config.yaml
num_hidden_layers: 8
n_experts: 32
hidden_act: "squared_relu"
lr_router: 0.000865
num_attention_heads: 2
num_key_value_heads: 2
vocab_size: 9909
norm_eps: 1e-05
rope_theta: 10000.0
rope_fraction: 0.25
attn_scale: 0.125
init_std_up: 0.0401
init_std_down: 0.0
beta1: 0.95
doc_mask: true
Below are experts of layer 4 (counted from 0) of a mixture-of-experts language model. Rows are named router (the router's row for the expert), up (a neuron's input weights, with its number) and show model dimensions 0-159. Each number is 500 + 25 x the weight over its row's rms, rounded and kept within 0 to 999. Numbers have three digits each.
Before each expert's rows: a language model's description of what the expert responds to. This comes from a sample of Wikipedia text that the model never trained on.

# expert 17
It responds to: City names like London, Manchester, Cambridge and leading digits such as 2 in 2022, in tables, discographies and taxonomy entries.
router:464462482530508529493542483477479462523532497488493468489453513520526487493534462531498521522502475530526481508482452520479468474473485477513492496479528482483511493527531459473518476457522531507517468478517518495532533531528508535528532495523509540474472473483529475509481503499482525514481481534525471496511472497483519550465517462507444541479523510526464507510517491486514532512504508478439522517511455481525533524500524517515497461473501460547467505471529510525506463493499492
up2:496512520487487527484523514528503489449542537461535516536447487514483471464496469434502503523477491466482499440457509543481472537492551544538499479485527482473535492492529517519508512501487514540497480489525491496527502472513492503493493498484519488508507499486528492481501507544477527522484461508486493469473480506508461518513463507461494520523546527531456516522513507504475533511494488534499479492548471481503500509467576468547516523467500473489485498481505471520536493498489494
up3:471488497528502494533511471476488492512502498491528466489493533500479494486456519494453484540501528527475450534470484488488503476516477504495489463523465480492529438498525530515497474544533463521488487495508478498495533486502471487501486492524531525489504437497549488478454502506528521498511487480520493496558470538514534572466503518471504545512555502459496493474499505474474489532549511477539507489527477544515492451536503524482473511517482488525494496477504536503492516487471484
up4:477503485484507467518494577506514534496527537457503544505500499491503508498524520501516498535501528477482490502469569502490470490506476487454510468486487480537426472534516491498531499495498539512506519494466494503532504477493461529485522497518472535569474495435498533500497483505481489487464474517527502491485507474519469511511516491481499447454486507516464477493521501487510518510505478514503507538552518488536514493478511506572515516484452486468502483495495499549473473491509510
up5:532493486478498527483505476492482466500498472466461493527497507549493474469491482523511501480457476556539475487472580518527508506489503514472497485512484543455479486515525486521528498508493496519505464526492502497526459511542494529536496493567524471507516509526503472434502509463478495535461456498470508473555484531483525488528497477506499518468509489537503507519488474478494516494514522510481525521478509468532515517484494539469488496451515479473538511520517456491496512495487550
up6:477454514447505529525525499530453485510486537441537513494492546505513483465526541472459516480520484518503466527469497516466516467491524508505488501464505494496524486560513521552511493445510480520490478537550523529538474488509499511453471467511551493486490509505515480495471503516481528531501511486501461536491495485515474465479502526505484523472545536495483485513488499481522536473504482529511509462490504466459481524479518528504513477517508486496507546555486514520478521496488474

# expert 6
It responds to: Closing parentheses, quotes, brackets and closing == heading marks, mostly right after numbers or titles, as in 25.2 (77.4) and "Amore disperato".
router:498473488522468519478489485504496443525524484498495508487486487540499488507506477537487498550497475540480483508483494537432447471517491488502488473493519473474504490505517504501507516431531514518544484486468547487549507540524527513532484554554526488462483517482558484505483475476497522488483503529514467506566486461489490526481516458510467513463506496481514465459499470492545514521539498496503529525517468491529536503505481489511516478500491495502507518470503513529525491489469483
up2:528516491549499495507473458482498491522527467479473509460485491529496531422510496460503520499494492529486513506542519474522542525523480470505553486465481478488488508505484539489479503531509504493499464503483484457491512541491466475525487471510478512519515515493549508511555489505511546489485507460488480545545475493509486518472503513523538510483519521530526514510498464522480538572486509542502503503499502501475471551514510496480498522515462485486512495489441464482509497450497468
up3:522453528544475501502463456500514477489521478497553466507486492492523459520491468532469512519474496508468463482492511528494532498497489500467478507504497511490512471511494483490474508557553531498512507515528484531496486438498521518514454513484494479531496539493546463524491540519562511458487534494453483515520485504472487568525488511479482487524508487490506478483508464504528470490454492510502496509474499507542491512486525493528453534495490509472541513476504517461486541484545518
up4:512527514511503521514558515492529514513469496505523490541512477512497461498494544537452529491497495529505467503521467505514487500489525478514573539480536487484500499541500488498474480520502468447506488508493505426511507494520503475502511510456452470490480512482471476476468518516473507530459460481524501513534524499505508500496529488507472501482510460508494509505544502470479505530485523517528506521461542518469512493496505520528502455565537485470478526553496481438511514488465497
up5:484517506450501495485527515475522501512455522508508480531488534555530523481546465527508485522474440509491475491487447536492510457481535500505526491481516534491459484492501499521442467512505526548507514516516559520513534480506454502492471508546526494483543569474491468461516475477504515499510509491477509524488496496444457492442496489498486487495524474523502541483469492510528496500505520482523470498454501498517498480491510510518476502558487512499494496508535502503517520539498495
up6:502543437496474528461469489525487492481542532555451467486525479493551507509496462502509468485479487483496527518497523542495534506547517493535482526514431515505507461503498555476503533505504542464463496498483540490532506508519529476504494509505477489518474510493517454466504520528543490503506492471483471481494559496474536483502490503549532514512488495503542499489481497493527507456459475517469500490527508523490480501483503517487505513498459499491517473459534511472517469479494471

# expert 23
It responds to: Inner or final digits in times, counts, codes and author years in tables and synonym lists, e.g. 1:05.81, 4,999, 1843.
router:465462480529505526493543487477481463525532496488492463483452512518529487493532462532498521523505470531526484505484455520480470472475485470519492498479526482480508495526528457473518476456524533502517480475514521498529532530528505533523531496521507540475472475483530476508486503496483524516481481532525474494511471501483518548466515462509445541482526508524463504515519487490515535513501511476433519518512455481526533523496531519516500460473496457546469505472528511527504464492497492
up2:518506505499467560516507477495494445513471519556490527531492495514458501500550511518470477527506490497497504533539509488467468502548487525494493460447489531490479499523490512516529486512476508487479504515513528461480510529530511493471478511539488525500490458524527492505450466518488532523491480473470487467490485549508465548463536474524448465528554522499478502494518530491502530540512470501494508501511527479497479491465521556487524491507467497501490468479492526483500486446485485
up3:467464505488497466480543450455483506572523456478494539506546486508537522426533475520490510519522496454537493500500509470483506461477542492468474519535441517510505504525473524492477510492508537554516511506521479524518478495530490530527511487488489503492507455476499520490530506481468524519478485464541491526488503479510540524477494502476440497493525535494497570479495507499517498498502511525507474519479494494508486502519490497520509489463535535501508494539468517481497493479496488
up4:499475476479490538498494515476470549522466496494503550492487485498487487461469458459460466499511511483477507527504486485488453487517481493489485507518488513532512565483498505503504518440498517545490486510511497516479478506475525496543522530500537564504506510485516485464485548483526526539519531495526490456528488541428477516510540511489510494469503498497472494513524469525482531504464494502465523506513504468500462496543477520478573493487464492481514471524478526495534495486510485
up5:493422532464483485489519504481517479486493467521516455535459516483499517506532500515505562489486478491529478469458476511485547498435515468484517493469446526474530513495506489502528524500496478546510482515486514492536499535543502534513487481472520495517531523522506496527502522475496472553465483517517488516523508532488518498487516502517473511541495540487544480477551501478550501516506504489480543526535515518475483464502519488533488476508520492503474474494508465512532462471485532
up6:523411526511508546517519497483520524519500518481487533516482501520493506477504538503497494488493477481520511486468484546528505502511555502510488505550457486470514459515494474559550481492524518536481508437511547496485490531504500516468494500457531499470522477466503472476486486475517490453533507529496534511522498498491479521561521514492503465467493532495467484473498471476492543456475523500504525464487483499457512524517476540526490475467483497510506503496518537483497496508485469

# expert 9
It responds to: Pipe separators between table cells, usually after a number or percentage, plus semicolons and |---| header rows in results and polling tables.
router:458481478500463495468543457507472498512521506511487507498462514497506468454568472517470525526525485516508487537467511515442455481519481500508500469507558467464505480544548522466510535473522548518518472497487511506547515531512546522511492492499502550470493517501539469499463498494505523507500492547516478476516492453495480536500510444509498495471517498536481501463484489479534544500524487477484492529520470516513525493496488510530496478452491482501488514476506524506525476506487483
up2:490514485455471465482461517496512478523508512508494541512485490514480488543516502471530474508537490520518530448529450495457524514477508492528494490489492520499502491516493477547502491490478493523464552453553510548501484523440488489453518527536495497486489526521528519543502497471526507503498514543478456486504480491534478534513483476499504548495451501474485507492489451491452469492492493519505484478498471483500505484472475485485501487537499554514472462505510530478463496517560476
up3:467509498505521532500491477488537469508543504467482463487469467511478481507491468575505478496514530482502538515465506500498502461531502487514485507497516488511533469496460486508505479479492539507513468563506489483492536491489497503453495445517499495485497540515516490529493443488534490487486521517532452511515514467519515529489501478522549523504518517515455485490462471491486512458526455504507491551515504499482522532508474452487499547514491492517511528498502486546432468541508485
up4:499504477520493479495472494483491518533479454455496536440461541501500479480519475519509473517475523494535433481541484490488497496496534485495466508511497489510517486547528464485517506550527499467500453532503537520491477497511495500469493529500496512510512529473525515487501546474517440530514548514527496536503497505538470499463544497518499492469506500539525462495494464491532486446556523501508525531472509520517453478503503463534453485489482502473506517519501527515490491513470490
up5:474494494501483486468506478519492540484500510522538448500551497515521509497505463527531485483547494466493493510500502464476514499520541499471561486516542489519472430525478509553477535537510480502503535542467490476509491525487511517498454458456479521496448467523484459478501545501494496480487467482507471493503504471478500508479532495510470522531473492464509484471498486471522510539476511520531476482543499500496519445526533482487509483484512522486530491500484496518474487441518520
up6:506501529478463505461452484494490520486499500473517466544484500487513555518540470479525521519497488495471494526520474566485502462504492493515483462510500469514498483504485517550496483476488482504488516491467511452471492484502523498501467485559504512473527501464531522498511505486535486524466500473510477544534457522539512501518538493480514483531518517496498480482441476522527523510520413541497517470487501479520511494503551510483488449517546517499502530501503491526512519510544474

# expert 12
It responds to: Articles, possessives and number words starting a noun phrase after a preposition or verb, such as a, an, his, two, other, its.
router:483472485548470515501529488474486432504523494476487487541483520516537458519534474521513505534534456490513483491464472513464476476501480475505485470523506462473524454536509473494528488465494512538511467481511512493508517545505524526499511532518515521469473455504531499502498507493475523507496432532515464497515510493483515519472504498523476530472556519523492518493522504535526537535508521489444513528514487459487518520507524510512509477483490488544472525465511475506491458439504497
up9:472468501516508503487519514482502511527491455497478467527519497534511484534528527508537499522475525548485542450476482545495470478504514536486531511520510497518506455470517481521489483500494494542489454493501478494513529457461498521484508488516488504526525508486503523476453451503492481494508469546534450488508547465504511478479472468538532485479526484482512504523455537510534480454553519554470521511504508527537508539486483469504469484492493450503485517472493475506514518483486537
up10:468510530514506495512503512493527429463495472524521539515535501501530455476537526466512510544517500520510470519520513474509511511513485489534515480506503482487464504472497473461516512486499513537502491472479526491539570504509513473514498521485512526492480482500473489463476473485434517520522445507525485521519501524487500472517503517508500463498531529506485526473497440471521490534531459533535497509490509494495475492451507488464493489512494471506476498517508432561521489516492557
up11:462446518540518483513494498490516518512507501553480512489505501512545481495544522513531532500470540454457486478501482528534502470517467553499512460479484517473498472481536487493496493490478498528489489468496486484529516531473476466486499475491484504500480468522515518494505501509503532492546460473515514526483540427451523523519536510486489503477518466471531513495498514524476461520486505460484550476514493499485491529503471468538513531497447517514468528549544485503527523488513481
up12:467475502480472482551503470532459497517525513557473528507471483471487447508483513517485497503501486488502540464488515438438513502484516510519463485558480498480471524520518537479517556538483556515481507493498496485468474493516468511526494490523559534492465524491519528487510506539446504496483478508502503520505535490513517512507516516495477484539499469549457494481516494501533474496473523548518467506512465496481529485521505490505475515503490544496509464510492515458506528533496510
up13:510515504504506469488530491502489534505493505504554478495518498523532528501499509502509500515491476495520471497492530522504507507522504493499522543506510485510554481485499536517469516519506550531504512504510504431440484489506491500448483483432518464506504528447496522553468502484459504476552492527485507507513546493478533535488499450437512482551501516502509468509494461512438491521507472500524434516487513505515507486499494469513495467480508472507465490506517539455510489484512530

# expert 21
It responds to: Pipes and dashes opening a new table row or list item right after a line break, as in "| Year | Republican" and "| 10 | Corn".
router:469493488485433500477518504493480512502519495474463529523458530497524499449546459531468520512508446520525482511486497503487488491526500495541457456491521459477499489544511482487527495451506567523499492487504545462529534530515543521530514493542510545494487499477506469489479493470482523465496486523496485466505483472494525514483508475557501498506538497521465465475533498491517519507473498490468542512550441497530521525507519506524514466484486477484503501510488511501492479491512519
up2:474475505540448507462478493496519525451507514477520522514488508484513464500522568502465517505544529502481510500511495521439459491473476467469473526548482491530495530479504505532508541516515491509475478484525519459476516479540523476544493470509509473499528520516518521472508465500509536459508500518484476478499493478508514485511536559460479524511514511492534507526524505499517562465515513483489527505462489516498467494509475483517541514489502473468491436523537527503473474514503478
up3:537496510492519467482506515534511480498482471561537456535495476487509579520534444473506506525511460463494489485518479515467524470498498471456471555537510461488512502525512479529528518517517531489518471544505509497534470501514509507496465513499513524495450487518497490470509485492487508530529520498488531532489479471511522479518519507517511448483535494500455506514443544540488534492485516520516497485535455497515493492474486501522505490486528459540473486504524477485526524532487492
up4:518467545533483512473530517464520467459474544506479520469517514512525482477445513542484530510569533509541509527505457517446507528500490514462480497465475480471528468467473543497519465478510486519495505521484488461509449481520511526482482465523520525498509515487506493505531469481489527495471490465498508491522483489556511479540498507489536480496508491476499502516506481539469446474499488501529481549548511516511511523528496521502444508509495492461514511498503531499519505495473520
up5:542513508503476501447511505494487519543522462482495493507539536461524443469500491498483488477521467513523502508497521536469492511474530511520511536515491456464516477536528450453541507486493489530481532508523506459502473519503517482512498509469495521477485517532522478472510492515519516519536552571492507504513513503453470479504417507514497510494526472502534505454467497505540488529537484541474500484471462512504497513517484490473499471478510487442482500498501500498530489521518518
up6:456490497493465506529474547511525503535504446459481513476502491551474491509486483526501515488486501467506487497525496539542492538495535500492461493488520442515516535515500469484524522499528529505539487504503466454483470490487523527495480465520532500508521444493495495473462533497501535523501522515456484510507527452523535483468530507462491542503512527484453528475517469497503518527485435515491463517472488498478492561505500499464478559498533496507500486490496504501506500529536492

# expert 15
It responds to: Country and first names, digits and "and"/"&" in tables and lists, such as Austria in medal tables and Arita & Gorbunov in taxon authorities.
router:465461479529507525490540486477482462523532494488491466485453513518528486491536461533497519522510472528527484506481454519479471471476484472517490497479529480481508494527530458472517475457523533504515472476512520497529534530527508534524533498523506541477473479483528476506483500493487525511481483534526467494511468496483516549467516460509448537482526507527459502511517489485514533509503507478436520517511454483526533527499528516515502460471498460545466503473533512526503463495498489
up2:534465457452507502495488540482535530533477478522427492512550516514515449463516527498475471522500483524518548530510533499479518512512487514492559461507527481456480532500475475492512498494484526465500515478514498525492501491508479538500523466553511521497508513498507492518513492502505532513500482516508530449509504467496532460472457498470516512477482480526499449536539499512502495505476529461483456522481492462544535484473475493495497504554483495498484481488515517484492540481526522
up3:474478524511474502535486494489453519517450516538476510523526552517487517486499477523472524496514483510475464524499460474494458535533493529531463532455484492491548473517487479509519503483560498531484516490506489514510489530479538463502515480497501527451514533478495528476553485465490539494480486485517507499536489478478494472503488488492560553508499466535501489511464507522507535497516485490540529472468481537519522525539531505480485480503522483550498499493522493510436517490490479
up4:514492478522441557509468500499483513515461487506474535478468505504559501476515460519513491522496472480513484525503551518511481530466483494536477479475542459494516493497518466506496468494514502530470520506542483492492484502529495542553507486494490503465515542524547479465502466495492488436473498534516465480474500505545537546460521493490468560520507494517490515492460491485494475506519502485540491506488460510544500445504523505541501525498513509493501505488496497515519462522464501
up5:515501518479485473484484481517472531500544515439525509463506506487515500524551472544499472488484502447518499493528491477474467491480493453459464499460513523492501535586531497487530473473474488555527503480502476487523479554500506529539500511473517487501509465482510502524457504510458547541504466507447480499490473510499498481536510505518447507475517486503514489475499564481519481512525507488496512508521479495528508490472473462513502513495521486561509509497526487502496493495490522
up6:506503484514505484479516523448498499510500467489504518490508521476490477460514497494484482504494473478482479503527461549503486482489487485526469540518518474505502488526520506447531527511465490473551535475477531508526529548496492506543527491505539510515422525476515471538532534490524530519450525463468531502455449464485504493522519464488544500471516507514456517502521520502548508536460522511489519496488478498471457482506495472484496512457500480513500521470500558530518507501497499

# expert 0
It responds to: Line breaks and heading markers (==, ===) around section titles, such as the newline after ==People== or ==History==, plus paragraph breaks.
router:469474484518445511452511493508473504539536493496498526519465519514506507460508479562477527515528509544491480493459466529490455469495484481508502452471499486463497459513532481451514515456526534534544506492506524491525527508516542508507532507535503520495500467496504486483467486488479534475469482501500459471555462505495543529479507482512496537467505508520468466491509467495535500542523503507466508511512481494504500535504510519514534479479496471509511497451519529533469452491507520
up2:492542455474547533486513515439484480504503516488475524516498505478460478520474455504509488482503517521482456474509465496503486473483503523445483473531471499481513468481495492503479504516489505499531514484517547489464547498562463493511495461524473493497468505536533511540501504511522526478493484475509506519538506506489547535463512525508531496521450540489542501517516524510516467481496507513487505513525507519558465517494503535460533509476523456472472519463496534470483527464477489
up3:499478518469486529526487520485491469500501490515494495489481483478511507487521508515548461471481477513490497487513521529480566560486514533562502529502530465466463446492526511503531518473474466505517527513546539465492541459497493508514539509483486506474472506505485453492501512500518467510441502484497481511476517503483460475498546498498511466511507515460512543478541496473517489472512480511519521555494544549496540496511492532461510494539504453529490506524517511465502480488508513
up4:493513537468453496489510528490506453535543520474437444484517512537514478467520511557475489469504512508500539512499556489537518498477492473481510490483469485466497519465509429428496506494471465498517494509516507493504519532525501534484527511509549499521507464474473530539489484572481485475488508511497489505477496494542546526461505483524490487499494519530469538496516536528491445539495473486519489492497491488499515513521511462495504497492521468501499483494495490477510513500496512
up5:500454513482491481490528523496471480510462501478512491516517496496512463497492502533507542483490508503558459492520486498475512498449550505455454527500515498526519514491498475494508520433492464499513504498512475444475457512470513505533487522526499483436516516510501473507523429500486515539487513481483494498504533519489496487485530480478531523500470514540503499507489458499508455514494502440516495533466514502522509475536501492512425524504482509467510508505509575494501494523465513
up6:467503462475529508495515499476495458537478507554488502520527512519501535490506506493528484496513504451515485468481523479517489476508479489510529499424521474510479535495512519536519485506515508482495496450515461447512520521526511499480500492496508522494471465511479494515467499513530500485501452468474481529518534502496498582490499542525547546485488495497492460500509469452467509522507494485470511471483509522554443518538489509448532478502482516509495527512477474501512531539474521

# expert 31
It responds to: Commas of every kind, after places, dates, names and clauses, e.g. "June 28, 1859", "South Carolina,", plus '",' and clause openers Although, which.
router:474488472505494512476508476507471461519501504451465496472500541517515486501526488519499513524473518516508459530500453529453460490497483470500490460510525507481509504539516491440525506491530552516538501450498547489532495523518517522526494522552515526482484515490535455500477505503459503511481489544503506479552474476498526534476515466552503515487516498516469480468499453487532511547496500470460525559528464509497518487474495492506530475473477474519513488467506512510515483468517483
up3:490463508552493478526518531542524531486515508546482469470502495482553518547474538523516495506490475517503508478502530518481539460468496491541534509466534483484459475519496470533476502503536484490488499442520525446495506551503503561482485476533516501506458532542503529465487542518462479484498482447509491504509470487501495487488467488491496510515493534510526496502507482486540456520533490484490498474496537530487483475503522531478513485477501507498536533511524523454464505501479506
up4:486472522514517522450489479510500499519489481530555534483556535506486515488485457517446477499502471458487528494485505519504458504506520540505496479476510514455483480475466491466490490529530501530499517537516525515494495507526474478516484505507496485541506456477540501510530476525530521484503474508510486498523496489461499490497519503522527471418509499536484489527536514481457521508493548503496509496497510455545493501471478448473515560524513526525477501482450475504461504508508546
up5:490483510449486539495498482497479484516468497505505538508451499512484520471566533545493499519508515528489488461460460477487513528547542470505545530460490448521493528445508519472486508488528519507539486494508483518508505499493451497538482475477515468545494465484541487485479481505458478488466513483516507520513498494469458501490498479472466504502512511547496534503524469493511485482491497516453510483464494474512549500524464474505498487507545483434516521475502484495506482494520465
up6:486483494474504475499523531474502506493502509506491516542469479549508487528507492504527494490543480481521535531526526462499478520511510522502477483504455457513466513549478481487482444517513479554480495487498491525518488441517506472478519487446523499513527500501483473550537504528474535498523494452524515513439490487493470455513485549496525453532485485470536539465459516493499489473473483510510491490529504525516461510455503553502492504467502509536500512498524500545477504523504513
up7:493491442523534534473515482468465514490515468486472480475508518484516511518531508471484497501501481483492503519533457483474529541505501505497510491531545525468467533493519505509499533540499495483475493514471534537501504516511506457521532510500492469471478462483465521501539520505531509476490492504484526485518494490526491464486501501529523522513476469501497517449480466527492485489476484517545505531568430495523490463465512518548497488474509503539488425511507535530503540514486549

# expert 22
It responds to: Word pieces inside Spanish, Portuguese, Romanian and other foreign names and words, such as ñ, é, ón, ía, ș, e.g. Carretero, Câmara.
router:446484458518519525478494474440486504512516530483460541518509468522490459467505480485484510503500483496503469542467510540489508488531502484506496500472552540467513492493571519496568501451514500534538497503559508509519521519519503500520509479489525512473445481488524482482460468490470501513491505513505491453510479475475481511462519499509494513495499515534516459494495465537556532494483525478499517513516502506551515521474485501510464477479493476543509519504510498533506485459473515
up4:466501469534524513444503499495536501455527468478520531499511506482487479496482533521459457499508506529476526509440541477468463495495481508474482504545519499481483509480537496532504547464537527495479453499515511515490528502479490482474479482514477513490478514482522516534460441444509497501528551448488487518509483521511512487518522498511507451439540513486495521505521472495506508521510464508529522529495517489523499519489501527486515503488526543524518565486501502493518498449480479
up5:491462525474521484491495501497490547462467524502532462467515488513535514481509493504498476501502542510444469538543492505479477475488486530534484489511519481528538542510512526476503477519524484482534484498507517501491524492500512510470509500513485479433466477466469436557472472483469507452491519515483513493486480511509514486473490520500501485460499483492554479453518489488493475496489489500521481523494469475462536514486506491540502497497526455564529572531516503486493511530470505
up6:493542494502517470457520510509529502486504519481525545466492504535472507520506495493465498537482438534485493488455512491517521453474494515468501508489511521523477509520507513533508507475522502516487469428459516497492522494526513503495486562502496475460498473512511496491510489516508563486535451528495516522481491474533456482547516547511496544499442487484475522510535496495517532492460497504489522489475521496459516442492527489492498478530497491534510505483571468483500527491493493
up7:505514502482490489506491451504452466521539486469506505540536483516506490459528484521536473460477493497547525486428494490477447523488492562493492515527520456521495543473490531517446541507500516482517488520492497510486478494498499513492510477522502519516482557476507472496481497495478481505536508499451508517525506472533448476483514498537478521506517501506490502523475501511483548493517474476488524568534507535482517487504549482529472479470506504522479493504515466520495453498543518
up8:512432507538486528464465485531480461536452458507523483501468474511507509482508498472512511521509523512503500492487488519501477483484466518507528524463503480536485517535498453523477521535499489529483520529503477455510522480474464485441499513499476508474507495510514475486488481530515514549458505535521500455492531458492487530488523522489519518467527551514509515487495444478533510527491513528498528481540453502485506504488455489495489539494492483509534439491541541529510472476491495

# expert 14
It responds to: Function words inside running sentences, mostly and, the, was, could, would, then, plus "Authority:" colons in taxonomy lists.
router:464463481525507528492544484477481464526534497489489464487452512521529487493534461532497521523506471528528482506482453521481471471471487475518491498477527478483510494528528457473518476459521533505518473477512521494530533531526507534526527494522508541474473477484530477506486503497484523510481482535526469493511470496482519549465513462511445540479525509526461505512516489486515530512503508476435522518511455482523533520499524515517497460473498458544466502473533514526501464495498488
up2:487464469515491496477465486474497475491455477502539456471504473536486468552514524532499505526516465454525507493505472518490525457510465483498503472563514552507518524490506495478508548525502472501487483498545488537513515527527510556543494503535494500480493472487510469494482531486531513449521508505514490475516505507501512490497517471491457532460489462480538489499490468506511492474571495502565525511510505510495482483513507482515526473466532488473520512481458518542477502524504473
up3:512480480498543522500477518490542471518536517499509500507546500522544505531526470492483501494466539541500505496455514523474508531443505513515473500454490510523504507510496510486526517479495526503515463516468497535512570481531511469523498500471486527508494490472573503516504476487497482506514487502517500470456505463480486498505498480512496532486516500496410507478543472524527489503522509501493547492471451502500538495458492505534452515487505478540449516482515505501486472501443497
up4:482441461542482512470498522458509516531503514493478521523478493471467523461496464505515501527525505512537494548526476499494480487509484489530507508483495474494507487491495520524507539533516492506486500479503472519534512511487507511516469456510524460517539492492526507467506480455527508500456490454521511511490514486500509519493458483539523504457549519446432513503447464512498544484516486514467533506478466546485537453438534492488498489517536505524508519500494509536493530502522520
up5:504485516534509514508533436489541497521548530500463457487501518537515534486478515536506479541484542473485492530523480519506525496506520493475512504543485578503514504480560515503499477504500486522518444506492486461485497540543523548540489464488532488499496495499552483520518538503505485465479498490497514484485489474511491503516520492538492522490488490504477495519494527530511482494524535511484502534516461487497480515499497508535471504464551473500519462545512532512518537448486544
up6:514520481482491523482482520449495498552489508509528521443471538492535456435520485512506518489495526528489485492509477504483478435497482539520521487489532507465505495495502523464517470494505480486519481521509503493520527490544518471562490513480513528527515547477508461529519545523510501499515501481489482500508477470486487473457512496499540482469524518491502542519535494473466508487513514458447522529492519511455491484485509502508536446550480481472471483520511503566489502484522510

# expert 1
It responds to: En dashes, hyphens and slashes between numbers, mostly sports scores and page or track ranges such as 6–5, 9–10, 2–1; also LaTeX ^{ and _{.
router:482461473503491500502540482493465462521516489496490486487472498518504497485528498550473544553508503523508461498503468504476485451502477518460452476470515478475509486526525486507490487456525497513521448491546533488546543518543509497506499479537513553492463502478538472503464483465500506483464484548498471484517486501515513524474545465514484517494495498536461452492500467512506556533524494485485524515532483477527548491487522530518520473502501477516499539492499496535491485501506545
up2:526475524500496490465540486466449455535499491490464486531436531518488529492506518468472502552512506487495519512472486523444510460487525538504511510463491500501499497503530491490487499473512495506526515504497524470499439468521457493545497534481503492443494502500489485515498497530517441478473530486507514502524449482481506504486487473501497499465464539485501476500482498534495476503497497479533539456500531538501514527491483529484516547468487466502473527566463484470474485496524497
up3:474505471524471487510544471538542475538460475497449494529489506502526531495513502563480522545483478557462512497506505538501494486504462450484535472468500509475489475507467495535500520491504516509506505485488515499463499505519517529471499504504512517511525505523501507505516494485482442470529530488460472505483506490532469476504484479483471510484497509499518501489520465462553535489503472519525518516529501452505528489470488569472520448524492516506465534544482495453537504497479523
up4:456492468497493492513499465500473455452461486532492512527453486490494504499555487499496551503514511501521500487518549515518526512474495534483522496502552462506484477504485496463523454453480493507523520500488471517563535524487466503498520500483542471451518451523515504480534500470455516481485511530556501479523445516493434484485513465506489489486467508475503504530510509468513510540536494532513518491499482552520547541498510505508504521512505504506508489496486535507497493509466506
up5:465459446495510486490502544490467493519547504531496512496504509470418510484489462558470510532518527506509518491535497458509530479512532537510493497457495441500511487522487503499498509517534559491530516512481499516508498495516514536498479558548504532462471480487502505491514465476506517450472522522467502514488465529505522531532489457522491531501522473514540482497492535469483524468465503510483478498522522487511490485490494492526515467490550515498518461526484452488499488493507484
up6:503442477482529452492479472482482502458492486470490501519495488516502484485490490509497479476527486508496515516460518491473520478479523561504506519490487551510504508516502525501490439539539496488476513485516539503554514475478540490486520481510477519501504477465507510417494539496516473483504497476515499561512461485493526474484509492495505537563511487497498489517509480534504532560503534458532518445481486534485524498517491506538542501485502535524531496456510496473480475506514529

# expert 2
It responds to: Prepositions and clause-openers following verbs or nouns, such as in, of, at, with, from, after, since, as in "residing in".
router:502497482530507514448530505505471487514509475448461529488468545494531467478539481523438513553493498515497494533464469495473508465533484512491496454482513509497537456523504507477498548509499510510548503438495492485510499542490536520518524522506505500490505447480547440450492471517504506486479479537490509505520526502478518517503567491531503505484542510512470483487510490498506502521474504441524508516509486505489500504495537495530518497474471449509505488472539494497522500465512497
up2:477480517471496490453532494519497482508485519485502495507474466508515510465508527509502551504473504494498524470478489464507485476510485520521503474490470505510498500454484522476489490530492524492529495463520531486537511507515501504561509436520488507497503475513545560505493537461515494499541524478456498494490459492522534460499529533544492510531461524559523495494469497505507490538517524483510585535544481525510526518483498500499532474470510491473519539478509485511496499527440472
up3:523478475519523513477430525526453481513513515491504529476499498483517503476477517510505503517487484515467491488514442558515532565505514502489483477493507448493495476500464515471466430499486503527477528472504506468492508488546477470517495483494474498505521524545521493533544516513508521507456466488463493508518522513486524508524522499510488438504532512478519497494473526521535542513478525534461480517519474536492460524492504524511530555473506469530504499449490510492518487476493504
up4:518463468495471455516492488499501519551493491514498464504528487522468469543494486497509484516493548447518513495502517497510506506497550490479492514457505458489476494508528518491514502477497532486505564545519477524447527527490482545516500523502494458466521523511492503499476502539472443509505529507507525464534518452427479437492521502470531488482468494537491527529477498518488530484501491486509495520539488498495502524509520472535470546505463521505489495524473492535489485482535493
up5:501455494501543443539540531468494516498532528451517524490495499516491503512529539501495495517544533471455521483518482488543494478510556493466491500509525488479488515546506506512491476475500480513519517481483535530494498472487481495494507514536506468574487463504487472531512449495507515492477481478510473475497494522517463473484488495517508538518499480548450467491494480484549482514487522507525465512468463512529474495470444533501513509562481514524486515500500503506518469508459475
up6:505540502469517514452514531493479502503530482578496526504491486514517505549462518480513490508500518518489513479514470518516487470487534448478471526520506491518482502539485500542479503479507479474456497492513469500551471459480496456518490495500507512473508459478505514512529506524465503545454493499528515489493492540463463476449458498494492466511446539510488510489481465500513456513524542511491527533496514492523530546526500545508503473534520506497511511501461498541466484503455503